From a checkpoint of a small mixture-of-experts model trained on Wikipedia.
Size: 14 layers, width 320, vocabulary 2311, 24M parameters.
Experts: 12 experts in each of 14 layers, 176 quick GELU neurons an expert, 2 picks a token.
Training: a variant of SOAP for the experts, 384M tokens, 5855 steps.
Below are experts of layer 8 (counted from 0) of a mixture-of-experts language model. Rows are named router (the router's row for the expert), up (a neuron's input weights, with its number), down (a neuron's output weights, with its number) and show model dimensions 0-159. Each number is 200 + 30 x the weight over its row's rms, rounded and kept within 0 to 999.
Before each expert's rows: "comes before" lists some tokens at least twice as common just after its tokens as in all text. This comes from a sample of Wikipedia text that the model never trained on. Tokens count by the router's weight.

# expert 11
comes before: " |", " in", " of", " and", ".", " to"
router,225,157,167,187,229,155,192,223,222,159,218,201,187,200,223,214,243,202,226,253,223,198,177,192,231,144,203,229,161,234,197,205,162,224,125,237,183,195,190,196,208,224,200,223,157,159,233,211,200,196,194,170,224,211,240,177,204,217,186,182,276,244,211,180,168,199,189,143,214,223,143,221,214,187,249,160,187,128,168,209,207,233,226,163,166,201,205,183,172,202,197,162,239,220,154,175,171,163,180,200,247,214,230,180,152,176,222,221,169,192,227,202,172,224,153,177,238,161,197,252,186,228,206,195,235,192,250,245,197,175,241,213,218,229,217,157,196,205,235,221,124,233,195,219,241,164,192,214,183,235,178,179,187,204,190,186,232,196,170,146
up0,233,225,207,178,200,231,211,186,247,190,185,246,217,245,192,108,177,208,117,160,236,177,187,217,232,191,133,190,188,162,221,197,197,229,165,202,186,199,214,157,184,256,191,230,200,184,224,203,197,169,173,193,184,197,257,175,205,243,170,194,198,204,156,187,192,202,168,221,223,224,199,186,161,204,122,215,200,216,191,206,184,132,203,242,209,218,220,145,166,216,182,191,216,200,223,192,203,186,155,242,242,197,241,207,197,232,219,236,255,160,217,169,164,229,206,183,208,183,189,206,214,195,205,170,268,177,220,176,230,173,223,166,206,181,190,187,175,246,226,210,196,221,209,162,137,234,235,201,195,128,199,216,197,176,236,212,228,207,135,194
down0,195,208,180,233,201,202,163,198,157,208,213,262,162,159,230,208,238,194,229,141,212,255,204,191,216,175,264,208,246,205,166,193,198,190,153,178,160,169,225,220,171,189,241,243,261,173,184,200,215,186,201,168,167,250,193,170,140,189,161,188,202,219,212,222,240,180,141,182,175,193,198,180,171,170,214,248,191,190,192,227,230,228,187,155,185,196,175,205,244,201,176,225,170,219,151,202,193,203,202,152,160,202,225,194,151,205,228,231,183,149,165,255,207,234,219,187,219,206,204,195,245,215,216,289,161,91,184,224,197,237,224,199,203,210,188,229,229,242,213,166,163,210,245,226,253,229,152,185,196,223,262,151,224,175,151,230,199,174,207,263
up1,152,187,229,180,185,194,270,184,204,210,226,177,145,206,201,177,159,194,155,150,199,171,208,211,232,147,249,213,182,240,190,239,213,173,220,234,195,155,207,209,258,252,259,169,203,170,219,199,165,227,150,265,209,224,191,240,185,207,181,178,199,265,196,214,164,228,195,222,241,185,222,241,181,174,190,236,231,197,175,188,202,265,169,213,223,180,208,223,242,195,202,182,179,238,202,216,174,185,209,216,207,201,191,192,260,207,167,214,180,165,229,189,199,184,188,229,237,206,205,193,160,204,231,221,218,212,213,139,187,201,237,217,238,170,202,182,183,222,283,156,241,238,190,261,189,195,206,233,170,211,175,191,217,237,166,205,198,193,166,176
down1,237,172,232,229,205,243,193,193,221,188,214,212,172,200,234,221,182,168,172,215,240,243,192,189,240,160,201,233,201,235,187,200,241,196,246,224,210,232,174,198,246,199,260,239,189,212,197,169,226,182,191,234,191,181,208,235,167,182,183,179,180,189,171,236,183,136,229,205,190,221,210,202,191,166,251,199,170,175,181,202,177,178,233,227,188,201,210,196,210,240,197,178,242,234,188,241,219,192,233,220,178,181,201,219,158,141,183,226,201,218,205,143,174,204,205,215,203,184,166,227,165,214,146,258,180,193,256,224,215,180,170,178,173,218,201,167,192,251,200,232,184,181,191,186,227,251,146,176,214,175,202,144,225,195,159,170,190,203,181,227
up2,194,223,208,198,219,162,198,170,266,202,201,219,233,172,224,247,206,158,207,208,188,120,205,219,182,246,227,204,189,227,210,206,238,210,167,182,160,162,168,278,169,182,182,179,193,195,239,265,255,165,204,206,211,186,182,148,194,162,181,212,225,197,183,203,200,216,250,200,219,197,163,214,189,170,179,172,180,213,187,194,178,230,216,226,159,215,200,177,163,175,225,204,174,175,227,180,226,142,223,178,266,167,249,207,204,198,263,180,214,233,235,202,184,165,224,201,186,124,205,214,206,199,208,166,145,206,178,270,195,207,167,187,225,216,248,222,174,196,198,162,213,241,241,281,187,222,205,232,198,207,237,199,207,204,186,192,235,245,189,161
down2,197,239,148,254,162,183,197,197,159,214,208,234,212,207,254,224,192,208,200,207,183,236,202,235,259,164,229,155,251,200,165,247,192,196,181,178,195,206,182,188,194,227,196,178,207,206,184,227,197,141,188,221,159,192,216,236,231,195,213,259,174,223,197,204,201,253,234,257,223,211,145,214,191,259,208,242,216,250,195,197,180,220,172,203,209,191,223,243,219,195,217,154,282,203,161,187,197,126,192,176,226,215,192,234,205,180,198,191,250,164,201,181,193,206,161,174,232,196,201,253,228,190,193,225,201,221,201,225,151,183,152,142,183,197,190,167,170,207,201,215,184,202,159,178,155,226,179,216,140,221,201,177,252,173,193,178,181,159,187,178
up3,226,181,203,213,235,187,186,195,196,153,217,211,194,168,178,187,172,176,259,206,112,128,212,211,212,244,225,228,141,151,196,201,218,304,245,184,182,195,172,244,206,169,198,182,195,210,207,215,211,208,199,239,214,176,167,174,190,186,244,189,223,229,186,202,184,190,200,188,116,206,270,163,197,224,236,214,202,176,157,134,173,157,201,211,211,214,280,235,203,172,205,168,241,184,191,183,197,230,134,206,165,180,234,172,211,182,193,188,277,169,236,220,149,208,283,204,250,184,205,217,215,160,210,256,168,171,173,207,149,160,241,219,179,129,256,187,206,213,212,214,234,169,169,214,198,182,194,241,211,223,207,195,216,195,232,215,236,243,190,212
down3,195,176,235,190,199,202,176,222,184,172,198,221,201,200,210,138,160,173,213,224,208,131,177,168,202,211,185,239,248,189,134,213,197,161,210,165,213,203,224,190,204,166,222,243,235,175,177,180,222,191,208,173,150,222,189,186,230,165,181,208,162,185,225,187,191,233,221,203,237,221,232,217,164,150,171,203,178,223,260,223,222,245,222,126,225,176,169,245,167,181,194,204,195,247,219,194,212,187,137,213,166,152,210,250,161,198,232,196,200,202,211,193,252,175,191,146,245,210,233,213,243,228,162,148,244,225,192,176,150,216,166,214,222,244,192,233,210,195,176,184,197,193,206,235,118,184,147,216,206,199,204,189,250,205,187,116,192,203,216,166
up4,165,185,200,198,186,158,193,216,228,238,149,204,211,206,185,210,169,212,242,209,173,126,222,198,188,204,218,176,216,167,260,181,121,253,217,227,188,213,200,231,253,221,196,245,174,156,227,199,222,148,201,211,187,227,218,178,216,214,242,176,173,172,147,182,216,219,191,178,218,179,153,239,148,198,221,194,192,171,190,197,182,191,185,220,156,169,195,146,218,234,237,158,188,179,206,216,188,201,209,223,240,155,197,188,209,205,186,230,152,192,263,172,198,215,176,220,148,246,214,158,199,182,243,191,213,180,222,226,175,228,222,203,195,190,223,154,205,231,202,204,194,241,184,200,220,195,134,192,200,240,163,218,222,248,177,183,154,210,240,194
down4,198,179,218,184,202,183,156,229,221,212,175,226,214,232,190,186,172,234,189,216,167,228,221,148,183,183,206,188,230,182,195,199,225,188,159,187,167,247,224,171,226,186,168,224,236,209,216,186,155,208,212,247,163,221,207,190,144,172,212,162,229,208,239,193,253,205,204,177,195,220,208,156,263,190,207,168,213,169,233,223,204,206,221,193,219,214,166,162,221,218,166,190,206,182,183,190,239,218,211,168,159,242,170,220,210,144,222,215,151,218,178,205,200,174,217,216,179,148,179,242,157,205,170,167,140,152,217,215,176,193,177,168,208,193,189,168,223,175,209,183,196,236,208,241,203,240,291,235,217,201,199,268,169,207,202,203,216,226,229,160
up5,197,187,227,206,204,194,150,202,279,204,196,221,235,189,159,189,159,217,214,171,218,227,194,188,182,194,198,249,143,238,127,191,216,228,185,244,226,239,158,188,185,214,244,188,192,177,216,183,194,190,220,202,192,167,219,164,176,209,173,189,106,247,186,191,218,191,207,209,204,200,141,207,264,216,171,178,197,216,204,204,200,235,214,195,207,223,221,194,240,234,209,162,271,239,252,194,180,235,157,187,212,164,236,203,209,188,163,192,208,172,219,232,182,172,193,161,196,200,252,207,230,238,196,191,199,141,212,242,247,150,194,223,213,183,209,200,233,194,212,252,204,194,207,218,215,189,153,170,212,185,170,256,154,214,221,214,154,206,229,203
down5,228,173,237,179,191,211,196,194,185,193,159,174,185,232,250,216,205,159,237,191,227,202,191,197,207,208,206,172,219,206,208,263,169,178,215,205,168,217,188,212,189,203,204,198,227,200,219,199,211,231,203,240,196,196,159,168,229,240,160,208,231,269,205,197,140,206,146,194,237,179,197,177,268,201,232,233,253,268,149,143,186,206,184,243,209,236,247,165,172,168,215,192,165,269,229,172,223,182,248,172,264,156,236,201,206,169,227,192,208,193,154,223,243,222,213,169,208,174,208,247,207,204,178,191,247,280,218,203,155,223,268,190,272,214,220,270,231,196,198,208,141,194,185,185,205,203,185,196,197,186,248,223,204,210,200,207,184,187,236,200

# expert 8
comes before: "\n", "|", "-", " The", "A", "The"
router,200,246,210,203,162,235,182,214,175,175,209,195,197,199,196,197,182,206,189,215,207,197,204,177,197,160,228,255,182,223,162,194,240,228,150,125,169,196,181,208,218,172,210,190,185,224,223,219,202,216,208,154,226,190,204,217,148,196,219,226,167,203,194,206,180,193,171,197,196,191,212,223,211,142,232,172,212,137,174,200,231,249,224,194,152,218,233,215,198,177,231,183,232,155,147,173,155,197,170,161,237,198,178,204,156,163,191,217,149,185,242,219,225,251,225,199,174,210,213,200,151,242,205,195,224,212,228,197,244,220,257,224,219,183,237,247,242,181,159,217,184,194,154,180,198,165,219,218,183,244,171,186,172,202,229,186,229,181,197,223
up0,217,230,241,268,151,164,212,203,178,177,203,195,234,210,205,186,191,227,165,170,168,171,211,227,163,189,216,204,142,179,164,238,145,163,244,177,200,139,210,214,271,177,202,218,198,190,196,151,148,228,195,244,203,200,204,248,161,149,218,215,194,227,253,212,248,158,206,176,190,237,190,206,211,212,236,269,221,205,192,185,233,182,166,191,160,263,178,219,189,187,235,182,259,221,207,186,208,223,225,226,188,181,209,223,222,167,200,202,216,180,193,226,250,207,215,182,167,150,203,197,198,259,212,252,176,178,228,211,211,169,238,208,192,200,168,189,227,144,228,201,179,176,192,169,149,217,214,204,183,171,180,209,231,175,206,254,268,203,166,199
down0,159,224,197,196,244,180,180,178,191,240,200,163,255,260,203,216,215,192,188,235,127,160,180,261,200,203,174,186,215,215,262,201,227,199,183,179,219,231,208,184,207,172,195,222,205,241,174,148,193,221,209,161,220,217,163,230,246,229,197,220,197,233,197,183,200,214,185,224,229,214,211,156,136,168,182,171,202,196,191,164,183,182,167,205,152,156,252,261,209,229,260,230,232,220,200,193,206,226,192,203,229,183,230,188,223,193,174,192,200,203,182,258,253,226,249,218,166,229,162,241,160,185,193,198,170,189,180,148,194,196,265,238,256,201,175,183,247,172,169,217,211,190,213,219,138,224,172,274,144,165,234,195,189,211,181,206,246,203,237,163
up1,202,188,171,201,183,234,201,205,216,203,222,203,225,160,174,237,210,274,209,156,205,201,168,217,222,221,171,196,205,182,244,252,244,223,178,165,173,215,236,198,235,252,230,182,173,230,178,236,208,156,205,235,192,190,161,192,170,209,199,224,216,171,202,205,183,181,160,217,177,272,221,172,249,178,195,246,256,196,225,204,206,179,136,227,179,182,240,198,250,183,186,150,184,151,216,215,144,265,157,155,237,163,209,229,212,176,143,176,171,245,204,181,201,243,173,218,205,170,209,156,171,219,227,173,211,224,184,191,220,251,252,184,177,216,220,216,184,213,198,167,164,207,225,160,206,175,179,226,184,217,163,196,214,180,203,192,239,182,195,217
down1,227,158,211,195,211,253,167,181,275,216,216,193,208,206,185,180,188,168,204,238,202,238,251,144,207,177,231,185,185,217,214,193,205,169,183,206,175,215,243,179,244,219,210,207,237,194,206,217,180,204,211,217,178,195,239,157,186,220,167,199,233,243,194,240,209,115,184,185,241,208,183,197,203,181,227,198,150,233,186,222,213,161,216,208,199,180,208,193,213,208,190,185,252,177,270,242,259,187,226,200,170,233,225,148,183,194,214,209,182,264,154,120,193,261,186,206,223,182,196,261,145,150,165,208,230,203,239,262,222,194,179,184,212,231,198,204,205,143,167,239,181,186,257,210,189,219,129,230,186,202,203,205,206,171,175,145,173,170,246,138
up2,212,214,176,174,206,256,203,165,238,226,180,205,140,231,199,184,207,144,144,196,223,185,207,170,194,204,199,122,208,224,160,195,177,211,195,169,212,223,172,222,271,200,236,171,174,167,215,207,223,230,261,207,203,242,220,194,162,187,200,181,210,209,139,223,137,174,159,245,147,235,161,208,254,230,249,177,204,180,230,221,221,239,186,217,136,219,198,162,181,203,226,158,168,208,200,198,170,223,144,193,142,124,206,184,159,232,211,174,192,189,195,199,183,227,261,181,223,226,191,202,181,194,191,182,225,202,156,168,191,184,219,188,200,159,160,190,181,226,156,179,213,227,166,209,249,212,213,181,218,184,145,198,173,163,174,191,192,215,137,186
down2,145,188,161,210,130,214,167,177,234,249,227,195,211,189,186,214,186,148,130,176,178,178,190,180,179,232,162,230,198,160,142,175,191,152,224,197,155,220,162,215,211,209,154,185,197,217,196,226,221,209,215,222,241,186,194,269,165,168,223,213,215,173,243,235,194,225,225,171,232,194,189,198,212,225,241,186,173,230,257,216,194,203,184,191,220,198,197,195,231,202,234,235,176,261,241,202,205,195,187,166,192,239,147,223,180,180,213,212,220,150,150,178,199,249,170,140,181,150,250,181,207,198,200,233,208,213,177,224,256,210,203,191,259,220,243,156,144,201,184,209,157,220,226,188,196,197,223,172,175,210,144,209,161,207,230,207,183,242,197,214
up3,254,190,220,207,216,165,167,177,223,186,182,197,194,186,204,193,206,180,187,179,202,168,145,170,192,234,156,161,183,255,237,199,176,212,186,177,206,189,223,164,251,211,204,180,173,214,253,191,222,189,202,182,283,208,220,206,203,154,198,195,177,237,188,150,179,191,161,182,236,159,180,119,190,206,180,225,250,172,189,161,231,216,273,158,200,206,165,218,189,152,157,223,200,201,189,199,164,214,228,182,167,202,139,196,196,157,239,181,213,226,215,189,212,241,271,178,238,208,184,192,199,194,154,249,187,171,163,222,198,203,265,185,169,232,207,206,164,191,218,222,174,202,181,229,200,193,166,228,208,191,172,186,198,142,239,202,192,206,150,182
down3,176,186,212,200,211,218,195,208,204,264,159,174,195,206,222,181,159,192,170,203,204,193,194,176,219,189,193,183,134,266,249,162,200,224,236,222,220,237,199,193,214,191,182,226,204,242,192,159,248,182,184,225,208,168,176,177,221,200,226,167,231,184,143,286,189,203,191,213,220,183,133,227,220,193,191,208,256,219,203,189,211,186,228,231,232,260,207,244,225,210,205,206,216,231,200,221,195,210,172,164,215,185,170,180,140,211,161,185,223,182,145,203,222,221,241,202,173,216,188,201,220,238,178,227,242,196,200,266,197,183,216,171,176,137,244,199,139,213,166,164,229,222,240,195,157,254,114,188,260,271,210,216,223,201,226,202,221,234,193,167
up4,216,261,157,213,217,142,172,217,218,205,209,209,241,171,167,223,179,137,261,214,221,238,180,228,220,254,187,208,198,165,170,176,196,263,237,206,219,126,194,199,241,149,169,194,227,170,246,164,191,220,198,207,140,166,219,182,165,213,160,212,166,217,254,223,183,168,179,198,192,174,186,219,163,230,211,214,175,162,191,196,246,208,191,177,230,178,189,181,212,203,227,209,162,223,202,178,156,185,190,155,220,199,184,244,240,146,114,211,247,146,211,236,163,172,216,198,204,204,177,213,190,215,205,206,183,205,208,182,162,223,190,135,168,211,188,234,230,150,224,190,221,157,210,202,235,198,187,189,160,215,206,172,241,225,191,229,207,237,203,197
down4,181,210,207,190,198,149,209,217,167,227,137,222,169,220,207,215,205,184,168,159,190,194,227,220,219,147,230,200,159,201,252,248,205,222,191,202,199,214,147,249,235,193,173,185,196,229,221,196,196,268,193,210,179,197,171,157,228,180,239,231,195,198,222,184,202,235,204,220,199,202,193,186,217,216,224,198,220,182,171,156,183,225,237,229,182,171,181,232,171,181,263,192,200,155,187,180,213,211,270,205,192,260,114,170,227,293,167,209,146,224,248,243,191,204,173,179,140,208,263,200,198,216,184,244,193,194,222,153,193,168,196,239,164,205,256,190,168,196,163,189,201,148,172,135,224,182,203,199,209,201,189,232,256,243,177,177,165,163,251,249
up5,169,185,165,197,252,171,230,183,200,250,162,186,188,171,178,196,169,215,216,249,239,197,195,150,181,170,231,170,207,133,186,188,226,228,240,238,189,222,162,186,201,154,251,213,172,158,167,194,187,204,231,269,193,205,185,205,193,154,239,223,212,219,188,264,149,193,198,150,156,194,205,166,206,222,178,136,197,190,195,158,174,199,220,203,193,213,251,178,224,239,187,167,243,230,179,215,170,182,216,229,169,215,218,172,164,172,191,228,136,165,217,197,238,225,174,218,177,164,238,205,221,238,202,169,202,179,224,203,225,218,211,166,207,215,241,165,162,242,179,254,230,219,246,219,209,163,235,167,206,174,188,175,170,208,220,224,189,173,182,194
down5,223,168,214,155,160,144,185,237,166,171,178,220,211,190,178,202,227,226,219,182,166,171,181,192,156,186,140,196,248,190,183,201,169,168,211,213,189,127,147,185,203,191,216,200,242,214,247,172,244,211,227,194,225,208,217,167,238,238,214,162,224,208,240,222,226,170,205,171,250,214,194,217,254,223,218,230,165,212,155,261,191,171,230,194,172,208,180,192,222,178,207,203,218,242,188,246,207,180,221,161,249,188,217,219,207,240,200,219,214,227,152,179,195,169,164,201,217,188,208,229,224,180,187,154,186,201,215,238,191,156,212,161,189,186,194,237,190,247,186,243,246,234,193,198,224,236,245,263,199,191,197,243,213,168,159,231,226,185,175,159

# expert 0
comes before: " |", ":", "7", "6", "5", "2"
router,182,211,164,183,225,174,261,184,221,176,190,228,201,198,214,172,201,188,228,225,209,253,197,181,210,209,165,205,215,253,214,199,164,209,118,214,262,205,223,197,223,253,231,163,224,183,223,174,196,195,208,169,178,235,260,207,196,249,174,189,278,208,181,168,181,219,184,191,211,220,173,203,184,212,213,240,164,139,172,219,216,223,220,190,215,220,210,188,185,220,195,203,196,206,184,193,209,195,188,149,246,194,222,196,202,158,245,223,122,178,173,211,202,253,164,218,271,179,250,235,174,234,205,245,221,215,239,200,209,188,207,180,200,263,175,179,195,208,208,181,142,192,165,233,180,199,175,222,181,185,186,200,186,173,213,210,206,242,172,176
up0,151,179,219,204,271,218,225,155,196,241,195,241,244,200,181,171,186,232,221,190,271,227,209,193,194,165,177,198,217,185,195,207,164,164,189,233,195,153,159,165,216,237,139,265,228,171,205,204,223,204,224,185,247,170,193,189,153,229,254,235,200,151,162,197,171,194,198,174,201,259,243,205,237,166,214,157,247,222,215,204,214,178,209,202,166,226,182,212,241,231,147,174,172,237,181,153,183,141,204,203,218,200,226,215,260,226,163,235,236,217,220,191,226,216,189,188,230,184,220,188,250,174,177,241,160,199,190,205,154,261,190,208,194,183,175,196,177,151,212,214,224,212,179,156,174,186,213,170,161,257,222,216,202,196,201,291,260,263,231,188
down0,177,191,204,166,189,182,189,137,193,198,200,208,211,164,176,239,178,132,233,209,210,181,200,240,169,235,173,234,194,199,199,228,206,208,192,246,287,153,209,209,209,206,218,143,269,183,212,220,171,257,272,155,231,233,231,234,204,233,194,226,266,192,221,205,184,184,198,192,231,194,179,204,168,150,181,166,215,200,243,253,179,233,150,143,244,219,206,196,193,164,205,226,207,212,184,201,217,228,227,196,272,238,151,215,195,189,144,255,177,189,211,187,271,235,219,263,200,222,262,145,160,188,183,175,238,235,237,203,208,214,207,216,183,215,242,191,169,224,236,273,198,228,162,156,174,186,150,197,210,185,136,160,238,188,152,237,176,188,206,182
up1,238,205,236,184,245,183,238,224,166,149,235,228,219,198,157,200,210,219,257,196,172,216,183,172,188,234,194,241,200,162,175,196,174,217,210,200,270,252,265,197,226,268,173,159,181,197,177,192,194,176,270,182,209,221,174,181,228,178,262,185,197,193,164,228,215,173,185,223,157,283,185,222,139,162,160,172,168,246,186,190,249,246,282,197,186,250,247,223,187,228,220,219,181,198,242,212,226,187,246,220,227,204,178,237,224,190,178,230,178,148,187,161,178,188,204,206,195,205,250,228,200,198,177,219,248,184,197,217,156,201,220,208,209,210,204,173,251,185,135,187,205,195,211,178,186,186,214,242,202,193,220,159,171,195,199,185,216,147,218,175
down1,212,167,193,185,196,214,196,227,224,239,178,225,143,195,260,169,208,168,192,245,238,209,209,229,205,208,214,178,182,172,196,168,171,215,186,231,202,264,226,208,240,159,176,199,164,156,204,177,211,205,214,167,198,141,193,210,183,201,142,185,209,184,242,243,223,171,174,188,172,146,218,230,178,208,171,193,234,158,122,203,185,191,166,223,207,172,228,177,185,204,186,188,190,216,179,137,162,207,146,215,251,133,232,209,212,173,243,207,228,135,148,190,215,196,193,150,199,192,251,196,222,193,248,221,257,138,216,180,188,194,178,195,198,218,261,223,200,221,218,215,187,218,158,159,209,183,197,211,175,202,190,205,225,166,210,180,238,173,194,200
up2,197,257,161,153,154,177,215,192,196,225,211,144,185,148,159,227,165,237,192,182,204,222,168,153,222,160,186,165,148,170,185,196,206,246,224,177,211,184,215,146,178,289,190,191,237,180,184,199,150,158,246,244,172,181,147,138,182,200,196,166,155,174,203,161,203,194,209,149,241,231,185,190,332,186,171,182,152,217,237,243,178,162,177,207,191,207,172,146,224,135,182,231,210,146,266,174,211,253,224,181,202,172,176,221,193,181,212,243,187,208,195,217,242,167,198,205,209,174,173,215,227,175,188,211,283,216,136,204,208,160,218,225,213,210,225,215,255,188,216,186,229,218,177,224,168,193,207,160,190,184,235,197,203,230,219,194,249,196,262,195
down2,172,196,150,183,226,248,229,168,246,174,234,212,215,212,201,198,177,156,171,218,184,190,184,192,176,197,192,183,209,163,172,201,189,195,194,116,158,171,222,177,227,165,179,207,198,241,241,197,172,247,161,155,220,207,216,207,189,263,205,199,180,230,127,209,203,188,209,217,230,222,231,208,220,170,175,149,182,133,250,213,182,179,208,242,222,215,228,163,142,191,226,182,204,230,207,201,195,173,198,190,212,197,228,233,197,170,173,181,152,228,179,127,207,136,164,183,199,155,149,237,144,174,189,210,168,178,228,197,168,228,187,229,205,196,237,192,230,156,209,180,218,212,157,206,161,223,204,200,230,224,249,172,177,160,206,191,240,246,231,202
up3,157,224,189,182,184,202,217,190,203,205,206,215,195,204,189,267,194,229,172,160,149,214,233,183,238,165,219,185,185,168,178,180,241,239,250,189,252,131,174,191,170,231,212,199,177,206,213,211,206,238,186,205,201,188,233,254,185,207,199,168,221,243,211,168,217,305,221,186,141,197,209,212,198,182,176,270,202,226,197,191,250,174,180,141,217,206,143,154,177,223,224,204,207,226,242,199,182,241,161,236,193,135,246,227,166,164,201,172,186,173,177,194,153,214,227,172,205,251,265,209,189,223,168,189,217,205,203,156,197,215,186,207,244,170,239,196,186,202,227,210,179,204,164,189,216,239,201,165,160,255,193,227,158,222,174,190,203,172,194,194
down3,189,197,214,210,187,172,230,180,230,200,211,190,195,144,197,195,203,214,216,211,217,261,210,222,233,192,213,172,191,259,251,259,170,205,230,211,203,206,202,173,250,205,259,238,189,251,171,172,201,257,218,210,218,208,141,209,195,218,228,153,218,215,172,255,215,180,200,121,211,243,165,210,224,250,151,129,178,149,213,206,177,223,196,182,209,168,196,208,169,179,214,135,208,202,184,197,229,243,243,214,165,192,220,141,251,182,162,217,206,204,194,255,219,193,175,175,176,248,221,199,221,196,263,196,179,273,234,264,225,209,193,230,203,177,189,231,179,204,157,218,179,215,202,185,199,196,245,214,174,209,242,274,213,163,202,209,189,219,198,196
up4,163,184,197,192,209,166,196,152,215,156,235,203,239,198,223,284,192,202,167,224,142,187,249,253,220,207,243,231,227,206,214,173,247,189,229,220,186,230,203,180,252,240,192,178,228,195,251,199,129,194,198,222,216,175,238,164,183,190,183,189,188,176,161,160,241,182,208,192,215,193,227,208,197,232,159,159,195,203,223,199,205,173,166,209,232,178,207,186,194,180,199,195,217,198,266,169,187,282,228,193,252,206,126,223,237,181,202,148,200,162,204,183,194,199,209,232,195,168,261,205,192,216,154,231,139,260,195,238,207,202,210,249,217,223,196,216,178,171,193,169,214,188,188,211,199,243,210,207,178,218,202,179,159,151,203,167,148,193,187,242
down4,184,169,214,224,230,220,251,251,198,183,172,208,181,143,217,205,217,221,271,210,180,196,195,199,204,177,216,218,178,217,185,145,171,162,201,259,149,197,158,175,208,212,207,182,230,240,207,281,183,216,181,202,195,185,194,188,216,194,216,218,228,257,226,236,204,239,197,238,258,199,217,204,221,191,197,224,201,214,253,150,188,192,191,234,188,223,228,174,233,225,158,214,259,204,196,213,221,195,170,208,190,167,186,264,216,146,174,164,247,186,196,182,197,218,186,152,220,183,205,231,154,211,207,202,160,201,208,212,207,160,183,212,253,144,194,212,193,261,233,191,229,235,208,154,186,171,157,200,200,204,219,158,176,225,228,204,190,169,159,174
up5,229,216,202,179,197,165,216,226,204,182,222,254,178,204,204,200,185,200,185,237,148,205,197,166,193,200,191,174,142,192,212,217,223,165,217,248,201,180,121,214,183,296,151,214,175,210,219,243,239,142,221,167,207,218,152,192,218,198,187,203,174,156,219,253,156,250,129,249,155,151,252,180,190,159,171,236,174,236,142,254,168,175,277,199,195,255,238,194,166,252,187,156,214,231,215,183,209,161,187,215,269,251,199,236,208,218,180,216,177,194,216,182,254,241,215,221,209,169,172,227,159,236,151,190,204,192,171,164,191,174,233,214,208,242,207,193,213,162,183,174,215,145,231,224,217,231,185,201,188,127,171,190,186,225,228,227,200,207,171,164
down5,196,230,211,164,186,199,255,223,184,245,166,213,232,200,228,218,174,227,197,232,206,167,213,235,170,187,202,226,129,216,165,244,219,188,165,227,225,200,207,225,242,221,226,175,186,192,223,219,204,179,203,143,250,187,130,186,191,186,207,183,139,183,177,201,196,273,174,229,199,252,200,228,168,163,219,143,201,190,174,255,146,182,238,248,226,224,214,204,173,195,203,171,155,229,177,191,174,142,189,198,166,158,138,211,240,197,251,179,173,122,201,223,272,251,233,209,244,224,182,185,220,237,162,188,164,217,189,162,231,207,224,156,190,207,179,209,156,232,276,180,178,174,215,227,224,168,185,223,262,232,244,240,181,184,193,220,236,209,255,162